From a checkpoint of a small mixture-of-experts model trained on Wikipedia: 60.9M parameters.
Below are experts of layer 3 (counted from 0) of a mixture-of-experts language model. Rows are named router (the router's row for the expert), down (a neuron's output weights, with its number) and show model dimensions 0-223. Each number is 500 + 50 x the weight over its row's rms, rounded and kept within 0 to 999. Numbers have three digits each.
After each expert's rows: "raises" lists some tokens whose logits its average output raises strongly, later layers aside. This comes from a sample of Wikipedia text that the model never trained on.

# expert 30
router:434469544419452538533550494498502470532494508529441533498483489513479502545585420468466479553514424501411442531412565521453494507430397339413486528528520527483477501542496495565576499486437505463600515422487413482463541520537543510508458496601529463467521589460548619558529488589440659555493423476442375543465571621548538529525473539388582473539540528570555518549487493577539520505467501463507540505460445475532446505392476561498483537553555458494572460552451436515521504549527478558548584532423455506506544487498545442511551465456440523630437452568492527492496482419463455522536416534450557522429521496486476553475485453489535486458488533483588527445556544495552496504459
down1:525412488533562482499376506474457451445562475445536477454563512487534606487516518462466532462472479543475489537531470413511529491469557483526583402413543476510465495489441648509513468508504520469506512564501451466516543388481550534566492407512532511527438509457460572497582515502536494423432402519480569474513478542440489577482472456508405481566557475488538552543462540567583586539483466400495446544616445516475471491505446539418526528439549363541595395416457579536525526476530513508517590455486575502391482445505476604502521551499413484427511515525586497518426473541555508426385539484553514481534560504469486518511500510536430547581507449467500524559432549446469567497472
raises: " ", ",", ".", " (", "ment", " –"

# expert 19
router:509457464474403525501486486505547471496555435476459488493492474511432524449511580358575523525452541563555433471478493463505409400504433487475493505512585458500464462551463460408552424493594580484476516383526433566427449538549532438558521502534515499539521446458461567594578498452484464596528588501494500584426468554520498372408432490507442610536503449523498465414481543513429444447511432597497519368528470499535504490479441446554478406527538516485538476579547450500563585523474502493535468397549528569398549523427568448443486466480581533546456510533469469509552474465491455483506551554480459451430576454482467488572547535501537472561503506491535487463525475544462540496606
down0:465550509396544525573444534560559496589556509484469495543481547420485559598420511384395563465517499550493480550522545556558582566519531532507569477556398474451514401508561522505540461531460398544506494510560499492521463512422515513479553570527498492441494503501488478487580477429503502508441453481475492480503492535454594480525460528500457504535519512482582506477432442498479513594501516409433528537566541565557467546500484551461560493481392466493443494353410416558479537532500448479585458543417560498515529477460539484504522499467445474469503615584451449515523419487606529471495560486478528548450413469574543476546399484474533351585510541423553500518468615541524454465473
raises: "iser", ",", "."

# expert 41
router:485486501448533525534459443429532487528536527435451479432472557575502485561376548386566459566553509554567525436525543589477547548516495541445440509513517563486490506499537478536479572521432480481486560544455551496425482482485431552420479516512530576431537486464448437525493439420468574506455460516457504402414458473538461499551537635608527588547482435477514581547516495519528477458548582500531551580558450548558515507567463441471500591453520431443530573499489537560506542426548467541468593605416486506466456560495494546465528542438438377477469556442529454519513475440379461499511603423543531520541534519529474488571513526522541488530440474446342465498534529531500481568478
down0:615494577462441564430521468481477562511480530488587441524585536496572487468566544417488469437468579481469554573509490382424496488498396489532422627578512478406434503598569527547515563536529632461483461448521525452508410513548521541477481513510507483551526510550552428537519518529541560524525516450552436457539507412533557448474422441389463472529513514483530507536460513517518490409519514417457444523493573501594587455451533572549524537522516462480448414516594493504438571498552518545490520520417524579386599518486554466504445472473485508569507440596493570450499577561503446528524449502500485562419541491533525515445448527511560493559522527442480550468428445533535564534547
raises: "a", "an", "re", "al", "b", "o"

# expert 45
router:604455506489490426544555470458530536548470474496404525575565446533548488487427481510524465615541503482428537448567433520564467449484504530513495541451503452516451539424546485498497484505502525554602477557418436471576488480453482472421493528487428485438525475425496453513519456423432475527451400552543490494499446493510421466473468517473497521472550486461514500546413433578563425572491492564513382498484637434425493488434548411574524486376461468491540403550451475462557582529462528523511608488459554485480430473425538493461432508474496390530569520487511523477382524495511531532408465478449562579430547469530402546466480468479432537371562542494528539523463568443509485440487
down1:469478499479515476507640463449499487507458423541604478470571491437473493439476471468476411518511494648496426490491628555547531427544441420444510495466490539492534617544540512439510522501401521472467499497481532504433555576485413462512438457525455504538481458367494387481503482494378435518574598521468541563418517421439504458457517488517495461448546502505392497592530505622597568484521547468534440501469498560442558532502511567539522584528506546467513498449487575488544535480597496590467598489480548502481504388407541492511576510527452582476497509417461490516508479517556441492496483444524543577431550464447506470490485462565448489509534501487496430477544546545573538510459
raises: "|", "Other", "|---|---|---|---", "===", "Sources", "Con"

# expert 37
router:499522496504533522558453525449576419470504424500515457549418487506544567516512452489487467572511510572502538592555513559478537617543518444523476476381428527522533443491475453484510552505571454493508586445561506464492611544529426450571485503571399489441508589467468452434503595485509533505420593456490471534481572497555539509591437408596507587504535448627507436534442459495474512540495537538424515430520489467586529438600519477551386524456441546604556447551504455521520506555532500494567468472442471459521523423470457431495440525523493474529531524543464556428480482469571477527478570553585479534536542512530564524518466504490471468475508462455563505517404526365634525457462
down1:536595569540430571478489597478517532459514534435493458514477578439554419526428505484496526511405462533470506485503463479604451503575428463515506475484488423482585514467513528536478507515565486507576390414443519475544540508487484527490489595435516579533566505561537528596473465574496539536515490454458446509524535551521478473535550524571486430540419381504347594437506489524494556504508466533462479422497583465496474534431577527471482455565432605422475539541596519459505510495555497465546461515458501497538412406585712528542496531415532481437409413485554528526522468537526488521492402588490568474544455502476485515442527481494476512561502452477489488526504473520555511487565
raises: ";\n", "1", "2", "6", "100", "8"

# expert 46
router:481545506532476554550501504533453517477547513576507557386505502528447457518515514481560423478560420492414490449473580499623503603437541431488456498457580493539625487567570475482563525524493404537459480525490413523441489470545565460561566464481486575444495527483555512439473471475555474553453516508450575583616477569406543502518543505536524416503465541624446419525463546472442485509549610423458497638552588497511518426452543523497515524550448502455373456446489436535526524527558483503572503535551590494541483494558391455490507494426556556470515421450428468557525490471565514505440528496580512503506430485424508476556456515548478541555482504489499596554560540468522511551458
down0:438463575514489525488529506571453448446528495436530572499462493431471395515558587478434502514497605512569531475453474502541413560531562424463465567452547475518563595537557547541484544565457512407431458470466448491472504568479469529440490570442546503525510554556453598402478447430482552488587494489538497387548577543453476396535596525468556440472431592567519554472450555467531435424508412536468448626476511428465568448579544520455514526448453484401503546560536572549536488517567450413561492567514402443448490553551474518563514495496425533471493475473567573505498503552507463492538499540513484544441509465440514498509505412593429517521424526511486492534413519510504451491558
raises: "ir", "ial", "ires", "j"

# expert 20
router:491452451443468535430479448542535482521620504544573556559503636475569430423477564496553517494378496462498571462490534506516543484623541502475464486583470525547425575436466522522442555541387542500464518591513484570510480520553591465532498513455449470532477439554472474534519430523504507587455553478439551543546537483505575534445529561563398527556600467544523449443556513616551530543476488598488450444506473481552497514484486504371488516586537479540409504440469504532452368528601462558475519503446540525532510464437505510418541476449551500509518488429526424557423495479459470543506507562403508452431450522537538440473492480416562493411421537470499550521523526546521465544467
down0:659431452461574432441405529506542508514504503500500504497486436566505486450532517610522594461493530416520530554476563435492518535498441463406557522519562467484496474566577460480463535514448471516479531401469442510597359456469499479543575574488450495485429587565556509576497491535446481492526552514449553479459409464506485460551486456590616569514541524489490449458390509478580486562632424447443555516525450622447563534427515522477476543511506473463511555590489500502523348511485526509475528467506477438463470483488484459468415481574461463549425479436572448574550513541556444457549535422513532512513478499496455504504460480522548509464526479457554464478432467525492508381474
raises: " its", " their", " his", " ", " the", " previous"

# expert 16
router:482471551531396488507565471386529561455460511498489576474400583440471529557478496542487475498498535503537525495516485508553537522537512496433421455493514470547561450551502460447587505486526412498429577470524452455453524495450469457526496467411499543492474536476433602387504485363497515548476557586521582379578413553577533502575540526555545419494433489453482537502386542505597546450572462471526546518589514531452463474522475455473518438477563580511529408447475538574412406441626535462497566489482523430537519519483568582574508517493491501467500471447531507548578462484559459432567459457539489478517550517470429490532478484569472475524525566493536459583576576406453553482481
down0:583516490484529469532471410563502600500472422564494514481456465441499497532513514526416556439475445510505526553483507527512461543509522441477533439498468580497428409426509598521550478446509531467397478457522522428440419505462445483420556490522489502600523499355531406510527468438498510455565447436476451510554499485560511484537518462487497553489517477582571519565496539535444595540516471501479535554503578450462571502539517384498553540527471475469541526522416520545490570494483520399570527519546550492543553611608545556490444511452562482547467470482540452436530492542527589377578563431498567572537504556597548491544453535479491550439556406662471455569486519488471534560459
raises: "ir", "v", "jan", "int", "ires"

# expert 9
router:320428533452513439448464483422521506475587464550437542467463459554555532495464594538490488437463475578479395473429511565458503479607514480467459505541518521595485553532525494467486453518544502548468495563479488403490504524537456515498440532549623573477529485455512569520405526412546410488447429525521553491440545488530404482565477544470505462599529516454475487533382472499470509555426545505462443522429429430547505488504562415494438509490514466458491487441485555548515521493450467526545453466524496550469559491531487483459484393468478419389437526546481568512549519433450587581549444560463508556543506495449499580539390487501448477528409465510527569469448490454389607505479
down0:503523497544475524536415461464465575484405568508596489511529532404561483465572519511462422490468493571457533477468509494589450582578516520474599472508528384511515502537548466503473512487566479400535525486536500534514514445587513421467473391585486484537492444532472508459464514462525567445579486525516552408522446552589474537472569502493446435542502576414516506609439415480454448409523538432519548508470412526594496480505599469542480523507509468481565474499501449551423493532469414435529466527514497483430538478563496454514515498545496408409442554517370431531463598502526476511430521459506469530479559449547531496545417483513499493574412495595524596526446453570597422579526
raises: "aut", "tt", "que", "lam", " related"

# expert 29
router:463546367458500560508542447548473569507526461463431536450574506555474529513537471503515487502442392484517671428579493521450560547511418435505430556450550439526505514514535403473526484459426457549462511464414451544520516530566471410562449473538465488521540557530565554467529461506566453487451449559539501552474493498522431559503525545499442426587471414439513402515562457559461464431457474540511584463559437510511394444542519524529492467538451501560541512540474484527556487541494485530527390452554602564552508464565439488430439549404483448620539519503552480564437499395501420536494502474608430455470479454496479565527476534534560455536436494451605474563502478471519493478528
down0:475541536528452488514442385485587501491471545540492513518497573594594482480500541466481420546515443435471513509571507498436487486399496537548512568503578446426486489431447469472533544493448480499491397565494420547452475505484556519437414568467462401511551455534403551520553578529509388568419496573566557518436476477514521466533479472471476466551471558489520438523523434551506515555419533524501465480470544468566468480507607492418554559563494471614503418420546516557423462469466478510522556502468522513552408400406538424426548620445461435471612443589452558523405520477564501479473525538534583543586496548570508517411481522525478486472466488480514427538509510506492507534438
raises: "ered", "hold", " seat", "p"

# expert 26
router:488458555429462512488478532505607475524445370479428549483491535523436440457507439435513437484436521441499464485515487425444487503443445520501502524410569480487476457523558505525512533515559606485448450400534417550564561542586489442568441500398522504513519513569414505481474601548447479527561525540452541504410431500502473574497435478549479381514478531510533451472519513549486510488537444537537566381500496473497503541435534471470512441470411559552514453463516572563562502606579456454477419420512474516486513510418497553480484522419451615623537457461532443520486458485482468485498516452576453518557396541551438546399478453497521453554555466460518473495468427578498594509617
down0:490509513606551496472492532560471477498571501475509496395571490471520486511456541421562503501510492571488456557468511546560518553486394585454453426526484583538518496544541457422502449527578570492450464593472601502545499530473481506505582563553473482486531537535423478561532490477464425489524553492503462557494483481454514443530532516468600422451534469548556542528521471540446526544521442516513449555530513445573545467488456545412452550453530426473390590522461548496473426493457426479487517588540465521502386568515418463548474522573473465425424555320477451467486530486478475455489599540502521517481458461392520442527514538401381520487459484476573510506605435434555491523365
raises: " general", " place", " third"

# expert 0
router:503448499454531417560532481442573562503463476542602477479544470417379496543498522470532447577489540537469404495488468614471533501510519526436527456562427538561550522478532490510505565444444543494449477526592475607450569537533503508493473496428602504468544522498472467462465510438424479519491560417485497498539585520430570508497467445459478549532480550455530522508573498449471445419504561441465491576517548406510533512479454499426418453547555537447593475447588492418454532409480518476528458449483494518537546418394490449601436554401483481530461499573403591472449605418538549443540572535576507555444515489503440428452449508511437450535484606491497564502451558540428479517496
down2:487529384526437498447573443464496493496466555468604531458570462453415503422482515548578562490546531509513419530541535438403511432509509536477479434549485418532434507492432542531505450514403578555404441514546523500467583512450552447454563479547485531539594446479479504499457517524470532554494487406531487660477486477507471467514529499456454482565541462478442521575428494512566430472435493566624537486582570536565502530512493483461491435565486533593531537568464471497456571551611446540472516546455535537417443398456469512384545489523541494536535471432551499487516532578452535502485575584496597473499517531527551502476474424504426449517444502398470450446544476529418418534523
raises: "iro", " worth", " grand"

# expert 23
router:454465516452532410570500496516480451478464499521479370461510411465425532525590488559568476513492505544479619596472522428410561547437508477471545537522483443538518536580517527498535524607491537511452480584530397525553546486517460440494482483513475502491504483433485419537536478469562542526443509485571578444523580505518478363388481491462547526536563531524494508565480483461500520565473412507440465481467465444570460622457489476592558494521562537494543499605584575550453394431514557505497580525485468442397579513539539524510530485535514498388515466552509475556476541550542553461558555560393493440481490482535542505478600451552470534536498592560415519559429519520516425522552
down0:500472516513546509457543513549412513495519424411560474417496514454506560497516593443554614523560574386544558472521473530576516633494474471471551525464570506547437532441485519476457544548436474494425410433510530533526510465541341427450472470499523481554476567518466555531434553576481480544502597455537406467508466466529506460419517615487535471536478395500559397518481575470513552512446493441545447510529488475464416546449458569540547381480516495406538396505493451524490457475498476445457525403528437517468434556516540490539424514466510559465523410521554569510451563486469457512516474547462449537456458515465457420548521528437458453438585603515462500509544498503567500423513
raises: " Other", " There", " Their", " Its", " Inter"

# expert 42
router:469485498542589576479468600551484502503530517500472412493487567488600514509509439574503431583460487557459504594532516430519505497544467561478483542523457598482550554653538449519499491481442572467487593581440446520618599489481544427523474546512492470456552455491452466506513445428551603412450470495470533475506494471523460543557487549561419472450538421461486449555521433477464533522515476446466471574429440432572490526499517472507511457465546494494525496381466477500455404409564532463430470473533391575494498537475513450563451525540577519557441476537529525557458504568510494461580619581393534509453496482526455517436558534545501556467560554461487467436441518559472461546617
down0:423629439545316491407489471524479484483552498472443389496500561484493491488520477462458527433555611468463568489451517486476458508486487579475381523518602510543511567580483530516497516483450587442491473511423497541561433560531523483498496516392466518511528597549554518575383515519476498514556525450555507463513520577555578547478576539604450548474568506433427476477504412502537518580499637480490503459484497556503481485480475504495620521555414534582509457491472472531476476530489459413497445378496474523427457487477493572531515571442485411474592485504480515540399544494473485512623517528486529542458476398509477526460516533444514561515509471464499492470413543497491451477487
raises: "===", "asc", "N", "une", "other"